From a checkpoint of a small mixture-of-experts model trained on Wikipedia.
Experts: a softmax router, a shared expert of 128 neurons.
Below are experts of layer 7 (counted from 0) of a mixture-of-experts language model. Rows are named router (the router's row for the expert), up (a neuron's input weights, with its number), down (a neuron's output weights, with its number) and show model dimensions 0-191. Each number is 128 + 32 x the weight over its row's rms, rounded and kept within 0 to 255. Numbers have three digits each.
Before each expert's rows: a language model's description of what the expert responds to. This comes from a sample of Wikipedia text that the model never trained on.

# expert 47
What it handles: Table pipes and comparisons. Pipes, spaces and line breaks starting table rows or list items, plus comparison words such as similar, distinct, separate, compared.
router:097108164145102177082130114141138129089118136173166109190153127121150132079137167166119181143155135111150091101171150164122185207077135156174097152119147095095067120091088126113114082178102055106089136077144103142121047125120143096145150162126115121108139088107100163132156172127135124131115086058155087121088097119145084114115139052111165139110144074080104121127135198094182136078118122120077131115131107135128133078063121068141098091144133166079155071131105118129145198088102159112127145126183147103128194120099107120157064128130123128180080114126132137140128093081105073130
up23:140144096092052129126193121147115135109102118172046154066152164125107159083165122122148140117111147211148172075107087040125179114159151181127099120075124180114118136147132139124137104115143111130104110134044121107163150170128191124113147143113141161137105093120116140129105166102107129130106124135174114115153122115167069126132159096095059119166157116170134142071096171140117153110099167116124158123056099106062094113091076098161110084105153089093098156114106112119103175167127132155158164134113143220087145140123110057106140223139120143131158110115082145126157147118110139100
down23:156060140147150103104107158133086149069132140047108144063083067103126099124141124119190126054170122152126150173143125077149096089084087160137136061186092154121135126137083154099155132111176126121087125106087123107154135153130141139085128103080153127134148098113151145101157098149065124134127140082112143164109117143105158128148087135153141129113148118080076120075116150114101185124150108056117103129107142086128106130098090158058126128118098152092157137156142166097076104104167173184116133118153178206141175146124051115184130203160109077115150148149108142070187154135159101132
up24:144109083138103166127143153120103154115137100113144142106131102133171096115155118070153146160110074166112138093121150133129097143086091084152122068102160134110155133137109120048178096059181159119119143102124179135125148120179179092089161126134083104078132122078143116125098055133142178104131138167089143099203126188162147173120145103132180085159143140112165147177170147110155148109150130082211177148148086160152150091110141194125113147145087127123133175129174180147108136117125092146101148117084061106104140109142074110116087039133124081159127128150111078143148173163094153049
down24:112132096137110086168140097148116144165156104103143150179110156114148129130086134063117121081072135146159223148146117110120166181118155137141109143104139135122112104153124133087101151092198123146079128097139132177159107175195122122110072082128065115098091145105082077126069152135096144101091089120101117152182129164127115193129071103054187105136123139075139149140141079107112172146116086147207107143110160042097131092117132109160103094182133118154097150160077109173130122081133090156155112146121135060111134161100148155193063107110138138153096140156138142101173155129128168094

# expert 40
What it handles: Brackets, pipes, line breaks. Opening parentheses, table pipes, heading markers and line breaks in structured text, plus "er" pieces inside words like s-er-ved.
router:106108103115173140133105115145125117192143168142100181045113071160148172123175140149093095093109087160118137169112169081119139093109116078156139116146126113166118095157143112107078131143111138129076183123126146174122146093104141110171130074093095096089160123147166106122129156152134161138126105092115150084071069081141189187145114139093176116161192156101143138112146149173143133129162121076184088187070090156163132086079142177097132107099065106151126136170200127132065154136130167101145149092113104101077152122194112070132155120086090141133104111076174112131096166083097123121
up0:133098088076100156137148116117160126148162157145110100077135161185161095185144095141117183101118155091124135144078104118078099197136127137133155136029138121123156181163160140107109126183152159204084096131174182168100067113156113092151071108104120135157127152108169125126135126158123107109120121100160128125185105099106115160134098106121145062135116186155165052103154131097122176134148160170156082085174176095172168145130171169133153090110171164080153156170162063107113118150098133174118118111160170127119143123121117215140154098117183083159133123146080107102120111138167107111
down0:123094083125137117095136103134120147127111148128106088099197170132119132146126147126156118128120111120093166190070140148155074133056108141143141127129136121105142128116155169106100077144088181134059100118093131145194129102179121154116102120115130194077099055124114123132156199129114131129157106134138142086084119084074099115161122084117067045155123088124131106130168138132206107174129148119114153124141147033169107183178169130183193094107122132159135133159166101168144108113139130073131111088126065140177117157087182148186112095139144096138140081147143108188115140107159065118
up1:137088134125102077169176142072108124183105133144152112076144090197144108105132110115155146145137113107087124174068170142121116125134190096184147148097150149197110129177097156091089115102100162124134168088134116135195108185202126076074088107102142124115114128163156100132185108160170137117138161111095117147127137158124127157129112097142158124114108093084153104113193093076109160102132192074163105166125145151085115108145145065096115151116121143128161153092118098178125139083155129133063189155109179080140107106178114137112143100123129030058149177141149117134145116084085145166
down1:129109176128162129153182137138125188144149163107115181171093164213162134076097158160127149108184108104127132137055112171156084143097122107134120164081123098130143101202146200163152144144140135129108078120156143137166154110175143137090147068139130185155115067170168111116163121138095139130117140107142104148081148134141093110143111102123134053129098136146106107151108134088153136148111138132217136120129176147129101158134098091150141116078110131164105138120153131065152138139195141114111200133146118031110141156088163106166098105177168107060138167165133092104186141114105140206

# expert 15
What it handles: Naming labels and quotes. Tokens that introduce a name or title, such as infobox colons after Synonyms or Trade names, opening quotes, called, such as.
router:153148162119109131109153077103154116153124164182108192186142082063090191150114154108115122130140101118121143150140124074174111147091138121125171161113150059075160086140153097140096143165146137082135177171124162167112124118117128137115109136167091124078179144188129142061143146062131163129187156147122177151111087089093173105177201163178164094144075114136087150131122097160110112152137090159152083118140135140063211099147099164122120187146142138164143100109178147194095179135121098117129105130113164093153070122154109106160135133166086159150089078116124094109159133073116151135
up0:141074065063105154107156122148150184078120126105095103108113152116164144131168130163119189108110176120117194152117140118132092108156138135091159127051153126107140130163188135131141095154081189152170120144056180115129115129133138102177165100121116074146112143082161148123133155110097158092154171134122119109104111130056132141097155193122131105143117154148159113146120172138105087133137162128113099099110137132146160172098093097084125097181131157061083101180163116171125127131188081167167102167134162135134144103131074137153100026106144094123096148069111143128145080094084165039
down0:158117137137162141100124137113117109137125130112110122202137167141071122171122093111125057097133096092147133120099142145088142147127156167162152175088138113175159123135139166128125064113132150137150119149091161175177159142085121134225142153160192132140124117136135200156140134139095120110123102118172186099050104163158120091112081148159109164115140086154075063170094090144162086167113149147123136068139117122124124163125143126095142105150147113082216127124159122145080098128062077151132179159171186159108141138160131175147098093088120130078099139085194173165099172082165096171
up1:100092128171115111126203111096105159125074118110110138150131106154186098106173100122109115134141166168080120149082154174148159094168149089107190084131158117143154121133157206055092158111081152086115140130136141096133192126109126143106110168065198103079112158142124181161190141171100163140139128134072130168138151148156083120142101146129114159135106123081100170124141124078117158103174111147094122127159104187130106134116170078132138117131102138095130163074119122166122045137119089143106097110066168116117159146084077121156108084165168057125130171132159111198142127090061084127
down1:134081112107131115082115146112119112109133187118119092127138134108170190085120155104112109065160099192100150104158088151066065144184042078095117132114122167123129205190110126106111144102151133115141094101169100152151132120137169133100171151136150129108145092091126070147108142130133093092136084187113130134133115151155089121130137165087052112104142137162087117141125149112119178190104125141082140167130142096103121143178103114142115070127107139068142155166078117108152138153194109089109167086117142151065135133137215100094140125127139134162227165150189156106078097148154114158